Below are experts of layer 6 (counted from 0) of a mixture-of-experts language model. Rows are named router (the router's row for the expert), gate (a neuron's input weights, with its number), up (a neuron's input weights, with its number) and show model dimensions 288-383. Each number is 50 + 12 x the weight over its row's rms, rounded and kept within 0 to 99.
After each expert's rows: a language model's description of what the expert responds to; "mostly gets" lists some tokens that are sent to it at least half of the time. This comes from a sample of Wikipedia text that the model never trained on.

# expert 4
router:38 41 46 48 53 42 51 51 45 63 29 46 63 47 58 46 60 44 45 44 57 54 45 36 49 48 68 46 38 44 38 62 60 32 46 72 67 39 53 40 50 68 43 62 45 46 58 57 38 76 52 71 22 33 69 35 64 54 64 51 38 36 38 82 52 48 40 43 47 75 67 72 67 30 53 47 45 66 45 50 64 53 16 50 52 55 50 53 61 55 63 56 65 42 61 55
gate0:49 52 23 35 53 30 61 67 51 54 64 42 39 49 34 43 43 40 39 26 57 26 50 60 49 75 65 59 50 35 48 44 45 56 62 57 57 41 47 37 61 41 55 40 43 54 53 68 47 50 35 37 57 60 71 69 67 40 47 83 63 48 45 49 47 48 62 43 75 70 48 70 45 66 44 65 60 45 45 41 78 30 28 39 51 58 53 52 52 60 31 49 70 50 74 48
up0:57 45 46 47 45 36 51 31 35 36 39 70 69 25 65 49 54 76 43 39 59 62 53 51 54 71 66 47 56 61 63 52 63 51 56 44 58 66 63 54 68 38 42 45 57 58 37 61 88 37 43 55 63 75 43 59 46 57 38 65 44 57 38 54 43 58 49 48 41 39 39 56 45 54 48 43 56 52 62 70 45 51 58 32 87 44 60 42 48 39 67 54 36 66 43 44
gate1:61 35 58 32 33 47 56 36 63 70 71 58 50 22 38 55 54 50 43 29 59 33 29 60 41 67 49 45 55 49 76 51 45 25 38 51 45 69 37 65 43 63 45 41 65 49 75 60 58 46 60 47 64 55 45 74 44 68 65 58 55 52 46 39 54 46 58 44 58 79 39 65 48 37 39 51 65 38 56 44 58 61 46 36 52 60 50 50 47 70 47 52 47 36 57 53
up1:57 40 50 50 53 50 54 51 41 45 66 50 42 46 40 27 59 45 56 54 26 55 47 53 40 47 50 51 59 56 37 63 51 55 44 61 50 55 44 60 45 51 48 55 55 32 46 44 42 27 42 45 55 34 56 66 47 67 61 57 60 32 36 48 45 60 69 33 54 66 48 61 43 51 62 53 60 63 44 49 57 34 39 23 76 41 39 43 40 66 20 41 37 43 40 56
Clause-linking function words. Relative pronouns, conjunctions and determiners that introduce clauses in running prose, such as that, which, whether, who, other, while.
mostly gets: " that", " which", " who", " other", " this", " used"

# expert 13
router:58 46 42 49 57 54 66 34 53 52 36 56 35 63 62 53 65 24 40 49 50 44 36 45 37 38 55 45 56 40 46 43 67 47 70 37 50 53 37 43 55 59 48 66 29 47 60 51 39 65 64 68 47 35 56 42 71 59 73 50 52 40 47 43 35 48 48 57 47 55 59 58 77 31 26 67 50 18 46 58 53 51 45 62 29 59 58 56 43 40 27 58 53 37 48 74
gate0:43 61 49 76 58 54 50 48 40 30 44 57 48 61 40 45 44 45 47 54 54 42 46 45 40 73 75 46 50 56 53 47 62 44 51 45 65 50 44 70 43 54 54 70 45 46 50 62 32 57 66 58 30 36 72 24 44 33 51 66 47 66 52 45 55 27 61 59 34 47 50 44 70 61 49 44 43 49 29 49 63 64 57 56 52 48 62 50 74 50 36 50 85 45 38 50
up0:48 36 71 76 48 47 35 69 77 43 43 57 44 76 44 51 59 60 67 48 53 74 45 52 55 52 60 46 45 52 60 47 83 71 44 60 81 57 32 52 53 71 62 69 52 49 43 65 44 48 66 47 41 26 61 40 60 41 41 68 49 69 60 66 49 49 61 59 38 57 57 51 55 42 38 49 52 64 40 52 41 28 38 63 34 55 51 41 64 46 49 54 75 53 28 55
gate1:50 41 59 33 48 45 80 44 45 59 52 63 63 48 48 34 38 42 65 39 60 24 41 34 69 43 64 57 49 35 45 59 51 59 60 52 50 31 41 58 51 52 74 24 37 57 56 65 28 80 60 63 54 50 61 58 49 54 39 47 45 59 52 53 49 66 44 57 55 54 43 59 47 28 63 48 66 30 27 38 44 70 45 56 64 61 46 68 23 49 46 66 54 64 29 46
up1:51 39 58 62 44 55 59 44 66 78 42 49 50 42 36 43 50 36 45 51 58 50 47 39 67 37 68 56 34 38 67 40 69 40 59 58 65 22 50 47 41 35 69 36 38 39 40 41 47 67 56 47 41 51 51 63 55 59 47 45 59 40 45 43 67 49 46 57 64 64 56 34 58 51 61 27 45 47 19 61 43 49 51 70 22 51 41 50 34 41 49 72 65 30 45 43
Line breaks before headings. Line breaks and periods ending a paragraph or list just before a new section, plus == and === heading markers.
mostly gets: "\n", "===", "==", " ==", " ===", "===="

# expert 19
router:44 45 47 58 44 55 47 60 61 45 48 62 50 62 39 62 34 26 46 39 55 36 48 47 56 49 53 51 56 56 69 51 56 38 61 21 62 37 51 44 52 53 51 70 48 26 46 47 65 72 51 69 57 70 55 59 58 55 61 45 55 43 50 53 37 38 40 48 50 40 64 56 70 32 50 70 33 32 42 76 21 54 33 64 53 46 61 74 42 53 54 58 66 47 37 59
gate0:44 60 56 57 51 39 63 59 34 64 41 43 49 46 58 50 35 35 55 47 78 39 64 29 42 61 48 63 43 42 56 48 56 53 54 37 67 57 37 52 43 36 49 55 50 42 49 46 43 37 45 51 49 48 49 46 66 46 53 58 41 39 41 79 61 36 64 54 49 56 53 44 36 52 56 71 54 29 60 47 41 43 29 56 61 53 30 49 56 43 52 58 44 47 56 39
up0:62 28 61 36 48 42 59 53 56 18 60 47 26 50 36 52 47 42 52 52 63 38 55 58 37 56 38 53 30 55 79 57 63 74 42 58 57 47 47 41 38 54 50 56 47 24 26 36 51 40 60 59 30 43 44 38 48 74 52 47 28 54 56 50 48 44 52 79 58 23 52 38 51 75 67 70 29 24 45 39 45 44 46 53 45 50 57 38 40 30 58 52 53 49 48 55
gate1:53 59 36 35 26 51 45 83 55 55 60 54 33 43 42 52 46 40 30 44 45 34 28 62 46 58 44 42 47 47 62 44 44 65 77 35 51 48 58 41 49 36 55 50 49 30 62 64 60 61 48 63 54 35 40 41 61 65 60 55 42 41 42 44 55 50 57 38 52 40 65 27 77 46 43 51 30 49 33 64 39 41 44 55 47 58 39 47 62 31 42 62 38 53 57 47
up1:24 17 62 59 51 56 33 56 56 47 41 57 62 46 43 43 49 47 39 57 44 43 65 34 74 30 53 42 39 39 56 63 85 57 52 36 59 56 49 44 59 66 44 60 58 39 77 61 53 48 46 54 56 43 29 52 53 51 53 52 49 34 60 59 59 63 59 17 41 68 48 73 62 52 24 53 49 32 55 65 56 51 47 49 29 50 75 34 57 27 53 49 36 59 71 37
Mid-word and table pieces. Word fragments inside a word (th-ro-at), opening quotes, spaces and numbers in table cells, and some line breaks.
mostly gets: " ", " \"", " 0", " down", " −", " “"

# expert 29
router:41 42 49 50 50 48 60 47 43 42 56 34 58 38 47 58 49 70 25 30 51 40 52 35 57 50 57 50 50 40 54 42 80 52 22 58 59 40 54 37 44 64 45 61 37 57 55 56 66 61 60 69 30 30 42 31 39 74 35 42 59 25 35 40 63 43 36 43 44 37 49 37 61 37 67 69 58 29 21 47 40 42 27 46 33 54 21 51 75 64 46 55 55 49 73 30
gate0:35 45 51 42 55 41 39 74 61 66 48 58 28 59 27 65 34 42 40 42 64 23 50 60 54 56 55 66 47 30 46 35 47 54 50 53 52 48 30 56 60 48 62 43 46 47 62 47 61 60 43 51 54 42 39 52 43 73 54 43 59 45 62 50 50 37 53 68 22 43 55 42 69 45 79 42 68 61 46 37 52 20 39 51 57 75 47 61 65 43 42 44 55 72 30 68
up0:51 45 41 53 54 60 42 54 57 59 54 48 52 68 55 61 63 25 33 60 78 38 29 68 53 46 58 50 38 51 59 38 78 26 52 44 64 37 48 42 43 60 60 57 61 56 50 40 38 43 45 55 59 50 53 47 53 69 52 15 52 43 43 47 41 51 62 80 56 55 59 56 45 67 68 67 66 45 36 48 43 42 50 46 58 54 41 47 58 42 54 44 68 60 53 39
gate1:27 20 46 48 61 54 43 57 49 44 54 35 43 60 42 23 51 63 43 49 45 52 62 30 56 41 31 35 40 76 43 53 27 44 30 48 46 66 32 47 58 41 25 47 43 36 49 65 68 42 51 49 27 50 31 38 63 42 53 56 42 69 48 45 19 51 52 50 47 42 38 51 47 34 49 60 32 53 64 63 47 52 57 46 48 30 46 55 36 52 44 48 39 59 62 43
up1:37 43 38 35 57 25 59 48 55 42 57 54 47 52 40 18 47 48 40 52 51 63 67 39 43 49 44 36 31 67 41 41 52 42 39 55 51 57 41 38 43 64 28 75 43 31 51 54 50 67 49 46 27 43 27 46 43 45 39 59 41 46 49 52 32 38 41 39 45 38 28 40 59 38 53 73 19 47 63 60 51 48 48 29 58 29 72 42 49 49 51 47 48 62 63 41
Word-initial fragments. First pieces of lowercase words after articles or prepositions, especially prefixes such as un, re, pre, com, convers, diagn, corpor.
mostly gets: " un", " re", " sp", " st", " r", " inter"

# expert 6
router:49 71 47 54 52 31 57 44 73 50 56 41 55 55 18 55 68 43 38 39 62 65 53 51 31 52 50 40 23 50 70 53 49 46 58 55 44 47 39 45 56 50 50 61 48 29 52 49 60 45 72 61 57 59 42 53 69 58 48 71 57 58 09 76 50 44 23 52 31 65 32 38 53 59 31 58 44 38 48 58 55 38 55 58 50 48 58 60 44 75 61 58 41 27 63 48
gate0:43 38 34 64 23 27 38 52 80 46 40 52 64 46 50 37 37 57 50 45 63 53 36 47 71 35 38 48 52 78 53 52 53 44 49 41 49 43 39 44 42 48 64 40 36 51 57 68 58 41 67 72 60 49 36 48 32 33 63 53 43 42 47 69 51 32 63 71 46 55 58 52 51 53 62 46 34 63 54 41 50 41 63 65 53 35 48 62 35 56 53 40 72 50 51 57
up0:25 54 42 57 38 24 59 46 66 48 43 58 56 68 38 53 42 37 36 32 48 38 52 38 58 51 45 24 55 55 53 65 49 55 30 45 49 46 59 56 61 53 46 46 27 49 43 51 37 59 50 43 57 62 46 26 65 40 83 63 53 51 38 56 44 52 56 60 49 46 41 51 40 59 26 35 32 66 39 45 45 46 50 56 52 42 27 52 59 44 52 41 71 39 69 47
gate1:33 49 52 64 50 35 40 51 49 48 54 59 75 66 40 80 67 55 43 46 51 56 53 46 53 61 36 41 42 27 77 36 26 41 41 42 65 38 81 52 44 56 63 49 33 48 34 53 52 43 46 47 68 49 44 27 45 47 54 43 47 64 43 45 44 55 59 16 47 41 45 46 34 48 59 44 53 57 37 49 64 63 45 22 58 34 37 44 52 62 42 68 66 54 52 57
up1:31 78 30 54 48 49 54 53 53 48 52 39 50 54 34 45 46 52 47 30 38 65 69 23 39 47 30 37 29 42 67 35 26 44 42 44 37 46 71 65 54 63 43 63 55 42 40 40 23 59 45 35 59 58 31 54 38 47 55 57 43 47 44 38 35 41 46 32 35 67 66 52 65 60 48 37 52 38 51 48 64 52 42 58 51 59 32 56 41 51 54 52 59 40 57 60
Mid-word fragments and adjectives. Short vowel-led fragments inside names or foreign words (Die, Geneva, Danijel) plus common adjectives and nouns like mother, white, human.
mostly gets: " mother", " white", " human", " red", "seud", "ool"

# expert 21
router:42 58 50 45 48 52 48 39 38 11 45 41 45 53 43 44 56 67 54 32 46 61 60 50 49 23 61 42 35 62 68 52 50 60 58 37 41 55 35 57 46 59 55 73 54 35 52 36 68 48 48 66 25 44 41 50 48 49 54 45 52 46 24 35 58 31 42 36 29 66 46 45 66 57 48 61 68 38 36 59 45 50 60 66 54 43 50 68 45 53 33 71 52 29 49 55
gate0:29 39 66 41 70 30 72 52 35 52 54 51 32 68 47 64 48 64 56 49 33 38 83 41 44 51 51 75 55 66 42 63 38 38 56 51 55 62 31 42 17 54 44 44 36 45 53 44 60 20 45 50 67 27 38 49 48 51 53 38 54 51 24 36 44 41 32 41 48 41 61 67 45 54 39 69 57 35 72 58 46 46 66 18 46 65 56 55 20 40 46 58 72 44 39 30
up0:38 45 69 48 76 51 55 45 51 41 39 45 35 58 57 56 70 48 47 43 38 37 64 41 43 49 39 53 63 66 60 58 55 39 58 31 53 54 57 27 34 44 51 50 54 48 47 46 46 28 47 36 42 42 42 49 48 41 63 55 39 41 12 56 56 65 24 49 60 46 59 75 65 47 39 81 57 37 64 56 63 56 49 32 54 66 44 48 21 54 65 32 48 30 69 37
gate1:27 56 50 47 41 53 64 39 47 40 52 29 49 43 52 70 35 49 55 46 57 24 54 23 38 47 58 44 34 41 42 32 57 48 48 48 76 72 54 67 33 49 37 52 65 27 20 50 48 53 63 47 34 37 42 39 65 55 65 34 51 39 63 61 39 55 60 44 45 64 50 80 68 69 42 43 54 66 49 50 50 58 46 60 57 60 31 47 59 56 66 40 46 67 49 38
up1:39 41 60 49 54 43 73 44 38 70 65 29 37 73 53 55 31 51 49 48 68 61 46 38 69 24 45 43 33 40 43 34 52 43 50 57 60 63 56 73 30 60 32 60 55 32 33 32 58 52 43 46 50 35 58 59 62 38 70 66 64 66 47 60 44 44 42 73 32 49 53 69 63 56 51 43 43 77 56 62 52 49 44 59 55 59 36 44 56 56 56 52 51 55 42 31
Word-opening consonant pieces. Lowercase or capital consonant clusters starting a word or following a prefix, e.g. neuro-sc, poly-ph, C in Catechism, myth.
mostly gets: " c", " v", "Ch", " f", " ch", " pl"

# expert 15
router:41 46 42 46 55 31 55 27 46 51 37 60 53 54 43 80 42 38 61 35 68 33 51 39 35 50 60 40 33 77 57 65 45 73 54 37 59 80 59 67 48 62 33 54 52 59 66 45 47 62 66 56 62 37 49 55 41 56 51 56 53 53 44 46 51 37 50 49 41 65 64 39 53 26 35 64 42 51 62 55 52 43 50 54 44 77 56 53 43 58 68 46 66 45 52 78
gate0:42 44 43 52 50 51 51 47 79 30 53 50 42 53 57 51 47 59 46 45 44 40 28 67 49 39 44 68 75 32 52 41 26 59 44 55 62 29 60 64 45 50 51 52 73 26 47 53 54 63 37 69 64 46 53 51 34 60 55 75 53 58 53 46 32 66 51 60 49 46 57 48 43 35 43 31 55 42 36 61 68 63 56 46 33 48 45 52 50 41 40 44 23 57 55 35
up0:42 49 36 45 42 48 34 29 70 37 62 57 61 67 71 54 62 67 37 44 52 38 48 63 48 43 64 53 34 29 51 48 19 66 54 56 62 57 48 41 47 40 35 48 40 37 51 58 60 55 50 71 34 37 60 35 33 55 58 53 55 53 71 44 46 55 54 48 54 60 46 56 53 31 40 44 55 53 51 85 54 57 68 44 50 38 58 61 62 52 52 38 48 60 69 33
gate1:43 50 60 43 40 57 55 50 39 56 41 50 29 39 48 46 36 33 54 60 68 23 66 43 77 49 70 53 63 35 60 48 39 32 71 56 62 44 46 45 56 53 70 39 71 41 60 55 55 31 38 34 38 46 50 69 55 65 58 32 54 52 43 59 51 46 57 47 45 60 71 25 47 58 45 53 74 72 70 65 24 40 49 40 41 55 39 36 31 55 45 46 65 62 49 55
up1:42 48 64 35 46 68 45 39 47 61 38 54 44 53 44 49 44 42 64 55 54 40 45 33 68 58 62 37 47 36 69 47 53 67 80 44 58 51 52 25 56 59 59 43 81 49 55 46 52 61 39 41 21 52 52 77 56 50 55 61 45 52 41 58 58 32 48 72 39 62 56 19 34 58 45 53 55 54 66 48 37 37 55 53 61 46 35 46 38 40 61 42 57 46 54 57
Articles and verb-following prepositions. Articles, possessives and prepositions introducing a verb's object or complement, e.g. offered to, awarded the, signing with, with a.
mostly gets: " his", " the", " to", " with", " by", " its"

# expert 18
router:44 54 57 67 45 41 45 52 38 41 53 43 59 47 44 48 63 60 41 38 51 56 49 39 37 58 70 47 55 40 48 46 80 42 49 21 57 50 63 50 62 67 46 42 62 45 57 58 64 64 53 58 25 61 68 48 47 53 69 62 38 44 61 65 52 33 37 45 35 62 69 65 62 42 64 67 55 42 54 57 45 51 43 56 44 43 59 65 33 68 53 53 75 49 52 81
gate0:32 60 45 39 42 35 69 58 54 66 37 39 36 60 40 35 59 54 51 44 34 53 51 53 57 70 47 42 44 37 54 45 41 52 51 43 42 52 68 27 42 77 58 43 66 58 56 33 51 56 47 52 31 61 76 36 73 50 43 36 57 71 51 48 57 60 40 49 29 37 59 46 49 39 56 40 64 60 36 57 37 52 51 43 48 47 49 44 43 44 55 61 44 37 39 38
up0:64 62 52 31 55 39 56 65 47 50 54 38 40 32 44 48 50 61 63 28 35 35 54 41 47 54 53 42 55 53 52 56 39 28 60 44 52 37 64 35 54 60 62 54 55 47 64 35 52 60 38 51 25 61 53 47 55 43 49 46 41 55 48 48 44 64 51 42 38 40 46 53 43 45 57 63 64 63 75 57 35 33 66 41 44 49 63 47 53 51 68 60 56 47 48 38
gate1:31 52 57 66 47 41 35 55 42 52 52 44 66 82 69 43 61 47 43 77 37 66 34 31 56 54 55 47 56 48 57 48 54 54 43 39 38 38 37 40 55 60 57 36 39 34 46 70 67 49 26 64 58 58 40 21 48 61 52 50 53 35 37 41 33 35 52 42 32 67 39 49 64 41 48 40 58 52 43 47 30 60 52 68 53 53 72 39 30 52 53 34 53 47 23 47
up1:29 56 55 69 50 50 42 50 52 55 42 50 43 61 55 38 65 42 46 65 47 54 25 45 56 47 50 54 62 52 47 55 48 70 63 35 37 53 43 52 46 64 49 46 47 47 62 55 34 25 54 57 63 60 45 46 62 59 55 67 52 54 46 44 38 56 54 37 43 59 32 36 39 54 27 59 51 50 43 53 37 73 50 66 44 32 46 26 45 52 46 33 58 35 33 34
Numbers in tables. Digits and opening parentheses with numbers in tables, stats and measurements, e.g. | 6 |, (1919), 5 ft 8 in, coordinates.
mostly gets: " 6", " 8", " 7", " 5", " 4", " 15"

# expert 5
router:45 52 45 39 55 50 57 47 43 33 50 61 34 45 39 44 37 64 53 39 55 44 64 44 41 59 50 59 34 37 49 56 52 43 50 58 61 78 53 65 54 63 55 47 48 37 68 51 62 61 48 69 44 50 54 22 31 64 58 55 37 49 30 59 63 30 41 39 43 45 37 46 52 34 46 71 61 42 36 49 26 54 47 58 27 53 33 50 64 71 47 63 58 45 65 66
gate0:27 47 38 65 55 32 39 35 48 41 56 63 34 62 33 29 32 26 69 44 60 58 59 36 60 46 37 39 52 54 54 54 47 43 47 37 28 49 42 38 51 89 61 55 33 55 37 57 47 22 53 59 33 41 66 58 58 54 37 66 68 68 62 64 60 70 69 48 62 60 52 53 63 38 39 31 69 49 51 57 45 57 58 52 58 56 46 64 57 69 50 68 38 58 50 52
up0:32 47 29 67 70 19 40 56 60 65 61 50 43 57 49 28 38 53 61 44 62 65 63 39 54 51 54 43 41 52 51 67 24 60 30 51 37 75 46 44 38 65 32 46 62 37 45 54 39 30 66 53 57 52 58 50 64 55 49 39 68 54 60 50 49 46 43 31 65 42 38 42 48 51 38 58 42 54 64 66 42 50 50 45 38 53 58 58 52 43 45 62 18 66 52 43
gate1:61 38 59 63 56 58 53 70 41 63 65 54 59 58 53 58 27 40 57 47 54 50 59 37 66 49 41 63 51 29 53 48 56 60 50 55 42 35 61 43 52 44 37 63 42 54 45 58 62 44 54 53 47 54 35 47 61 45 51 51 52 55 36 50 62 61 40 62 53 61 57 43 51 61 45 46 50 63 40 50 53 64 56 56 37 46 44 24 41 74 46 42 57 53 38 48
up1:45 55 51 62 58 64 71 59 58 42 57 41 45 47 66 55 41 34 36 50 30 62 50 28 71 56 43 56 54 58 50 52 32 48 50 74 45 46 52 31 43 54 31 43 66 49 58 49 54 48 64 44 66 48 62 73 42 41 60 41 46 65 64 58 59 66 62 53 64 47 47 49 40 31 61 37 54 52 30 45 63 71 26 36 43 32 42 31 46 62 60 48 48 55 58 38
Name-initial fragments. Capitalized first pieces of proper names and the second piece after a capital letter, such as Sal, Mount, Og in Oglethorpe, B-el-mont.
mostly gets: " \"S", " Sal", " Mount", " Tim", "Al", " Sam"

# expert 16
router:52 79 78 60 44 63 52 42 33 64 44 28 52 58 37 46 60 49 56 52 54 57 34 50 30 43 72 55 42 44 45 51 81 69 57 65 32 50 60 63 39 63 50 55 35 65 51 61 51 47 67 51 47 42 44 59 44 61 48 35 32 44 66 53 68 38 30 21 73 38 62 46 56 63 61 55 39 37 43 81 54 59 56 57 50 58 53 66 38 67 39 57 47 34 45 60
gate0:50 44 39 56 45 58 26 60 52 33 41 55 58 62 51 52 30 51 43 36 44 40 40 43 60 32 81 58 34 60 59 30 52 37 46 49 44 29 64 68 44 50 61 47 55 63 35 45 41 58 34 58 38 36 44 64 15 43 29 34 60 51 52 59 45 49 44 60 57 72 60 45 39 27 45 56 50 50 36 52 60 53 69 40 77 26 76 43 25 54 51 55 55 19 48 50
up0:45 55 45 66 44 40 48 59 55 50 36 10 48 49 48 46 40 54 52 54 64 51 48 67 67 49 56 50 42 58 49 58 51 23 72 72 36 64 53 53 58 48 64 49 75 59 41 41 50 34 47 61 42 65 40 52 45 56 39 23 48 62 39 50 46 50 29 53 44 35 58 38 53 49 56 49 70 51 32 68 54 32 64 35 72 45 60 38 46 77 53 60 63 26 62 66
gate1:37 42 46 65 32 57 38 43 66 25 53 55 59 59 43 42 57 68 67 48 51 49 48 33 44 53 40 53 61 38 32 42 25 52 60 56 59 63 63 45 59 28 49 63 47 41 39 49 42 60 38 51 48 59 51 76 54 69 60 41 40 63 39 74 14 46 37 46 46 42 35 63 40 61 59 55 31 45 25 33 49 65 52 65 44 55 74 56 33 51 44 53 59 33 19 31
up1:41 41 56 51 44 48 58 43 54 48 60 59 40 54 45 48 63 55 56 76 56 57 69 41 58 58 57 72 34 47 48 47 51 49 39 45 52 51 49 22 62 49 50 64 32 46 60 57 61 44 59 35 40 53 51 64 57 55 51 42 37 51 57 67 45 40 47 15 30 30 67 58 48 34 59 70 65 67 41 61 41 58 52 49 38 44 73 67 64 50 78 53 54 49 28 45
Digits inside numbers. Continuation pieces of numbers, years and units, such as 00 in 30000, 2010, %, km, and closing braces in scores.
mostly gets: " 2010", "00", "50", "}", ".2", " 2011"

# expert 24
router:39 46 49 47 58 61 73 38 59 58 42 50 53 50 36 40 58 56 30 37 57 48 39 45 37 64 58 35 44 66 48 64 48 53 31 57 54 53 65 54 56 52 53 47 72 41 53 47 50 44 46 64 66 58 44 46 50 47 65 40 54 49 29 58 59 06 22 46 53 63 45 60 44 44 67 63 44 61 60 46 47 55 53 73 31 57 32 55 65 72 53 66 70 61 50 61
gate0:42 58 60 58 37 54 66 46 50 52 59 48 29 46 42 49 40 44 41 44 54 38 60 48 33 58 54 67 73 63 40 56 62 50 48 56 67 28 45 45 58 33 55 55 54 62 39 62 54 61 58 47 37 38 51 56 71 47 52 41 53 32 53 44 49 31 51 50 42 67 37 32 65 38 48 45 45 45 44 38 44 73 63 81 41 48 18 55 51 70 45 38 59 70 55 59
up0:38 60 57 75 65 47 72 36 41 73 61 51 28 50 53 54 42 49 55 42 39 53 79 40 43 49 60 70 62 55 44 72 45 57 39 63 77 33 64 44 60 33 68 74 46 63 57 44 67 58 54 38 39 70 52 53 43 41 48 30 56 33 50 56 50 32 45 49 41 43 38 32 51 36 55 49 43 32 61 53 51 75 54 64 35 45 35 62 63 59 51 40 63 57 49 46
gate1:93 75 46 34 53 64 51 50 51 33 67 35 20 37 60 47 31 42 35 53 46 33 49 31 51 67 61 44 54 47 55 60 65 23 38 47 70 51 47 38 68 62 55 55 48 58 21 49 47 51 55 51 42 44 55 50 58 45 49 46 51 31 72 49 37 42 54 45 44 49 47 54 43 39 46 41 56 58 51 47 34 44 41 64 58 48 62 68 53 51 46 45 53 51 48 65
up1:76 59 56 23 69 51 49 51 64 41 65 54 43 39 49 45 59 67 34 54 55 52 55 48 39 51 42 53 56 48 54 67 48 46 50 66 48 44 58 48 65 58 68 49 43 51 55 50 43 69 34 42 50 30 64 57 81 63 44 48 45 55 40 74 56 34 62 72 57 31 34 69 39 38 53 76 45 61 65 56 41 48 37 50 52 55 57 56 56 47 32 42 58 22 62 58
Surname and name syllables. Capital-initial and inner syllables of personal surnames, often foreign, in tables and citations, e.g. Gatti, Kushner, Yeager, McVey, Ha.
mostly gets: " Ha", " Ram", " K", " Mc", " Y", " Mor"

# expert 25
router:51 62 54 61 49 57 58 36 46 42 45 44 38 56 34 47 48 50 45 44 54 43 43 42 28 50 73 52 46 43 71 52 50 37 39 45 38 50 51 59 60 62 43 44 71 51 58 64 44 61 70 63 24 53 72 44 35 49 69 46 37 57 55 58 43 38 44 38 58 60 58 62 70 43 68 35 64 45 56 61 35 55 54 50 40 51 28 44 36 66 25 52 51 41 40 59
gate0:42 32 35 41 53 46 84 32 46 61 37 34 47 35 58 45 47 59 74 53 45 70 45 37 33 49 65 52 57 52 48 24 49 64 35 55 29 64 44 52 38 66 50 69 44 74 53 59 58 70 67 64 41 45 52 48 56 60 45 47 76 43 52 64 58 30 59 32 65 25 48 53 65 77 62 55 45 70 37 59 50 51 50 43 40 94 44 38 52 59 38 39 75 51 46 48
up0:50 39 50 52 47 44 72 36 42 41 38 53 42 57 46 46 57 44 57 61 55 70 24 44 35 67 44 45 49 53 73 43 35 49 44 63 18 61 51 53 59 56 57 71 39 64 40 52 52 70 68 66 46 45 74 51 61 48 37 59 62 58 40 47 53 25 67 40 50 46 34 36 64 69 63 71 38 67 34 68 38 56 65 66 38 64 54 45 35 52 34 55 64 55 46 44
gate1:39 73 48 39 58 33 53 39 55 21 57 35 44 54 33 56 26 27 32 55 51 50 57 62 59 58 61 55 56 59 47 29 65 41 51 66 54 27 62 50 49 61 54 52 44 42 58 53 33 50 52 58 53 48 72 58 53 34 54 53 18 43 42 66 62 40 69 65 36 64 55 60 55 37 48 56 57 59 48 40 45 44 45 48 26 58 47 41 32 59 35 71 32 58 26 58
up1:27 54 61 42 64 35 64 52 22 13 69 49 39 40 27 55 41 31 36 57 34 47 63 65 44 39 46 59 40 48 61 45 54 31 41 65 60 35 67 66 40 57 29 51 41 48 62 64 54 43 39 53 74 64 65 66 52 28 59 42 33 47 58 52 50 56 68 56 53 55 54 58 41 53 41 64 54 54 68 48 39 51 60 33 30 63 45 29 37 63 30 50 27 58 36 65
Years and dates. Years and day numbers after in or a month name, such as in 1982, June 4, 2024, and digits in dates.
mostly gets: "7", " 6", " 4", " 8", "8", " October"

# expert 12
router:42 61 57 50 23 37 68 69 48 51 41 38 63 69 56 49 33 38 42 53 51 43 43 38 66 48 56 43 39 75 54 65 56 35 40 49 60 27 60 36 37 38 69 58 63 43 57 55 65 58 48 52 20 38 56 41 70 49 21 46 34 47 37 49 35 48 44 46 51 54 39 87 64 64 36 40 49 61 36 55 44 61 33 66 23 48 58 55 52 59 37 58 63 56 85 65
gate0:48 63 74 48 50 48 55 32 43 51 56 44 69 41 49 40 64 39 51 41 58 38 73 56 45 49 59 33 59 42 72 78 56 46 37 53 44 50 47 53 53 26 48 38 51 89 38 45 41 47 42 44 69 57 44 54 45 57 54 51 60 69 47 61 55 61 35 64 64 43 54 77 53 80 31 59 34 66 57 45 56 81 56 54 45 21 32 59 78 66 38 31 56 75 39 45
up0:38 36 48 40 63 65 39 46 35 57 36 52 74 44 67 56 49 55 50 44 46 62 54 28 49 46 63 49 57 45 45 64 55 36 51 63 61 51 60 68 60 50 63 45 54 55 45 39 51 45 55 45 34 34 57 38 62 45 19 42 62 43 51 58 67 30 25 68 50 31 63 63 61 71 38 68 43 65 39 41 57 67 25 63 60 35 42 65 60 51 64 41 45 76 41 67
gate1:47 63 17 33 86 40 42 44 60 56 51 41 62 44 48 50 47 69 52 50 30 42 28 30 62 55 48 50 72 38 82 58 40 79 63 28 50 45 55 53 45 46 54 48 68 55 56 54 52 54 46 73 61 43 37 61 59 43 28 59 11 49 62 56 59 53 48 57 68 73 44 65 65 70 45 53 43 47 14 20 48 50 54 67 47 35 40 39 66 46 32 37 65 40 62 45
up1:38 56 48 43 62 54 38 60 63 39 62 62 38 31 33 72 61 42 51 58 45 49 32 55 83 64 67 48 47 31 71 47 43 79 60 54 57 25 57 46 55 30 48 41 61 46 56 82 47 59 38 58 62 56 60 35 36 45 24 62 44 67 58 52 42 56 37 38 49 56 50 73 74 64 51 47 53 53 40 57 44 53 69 51 67 59 53 43 60 53 39 46 69 30 66 43
Auxiliary and linking verbs. Forms of be/have and similar function words after a subject, e.g. he was, has been, it is, also, therefore.
mostly gets: " was", " is", " were", " be", " has", " are"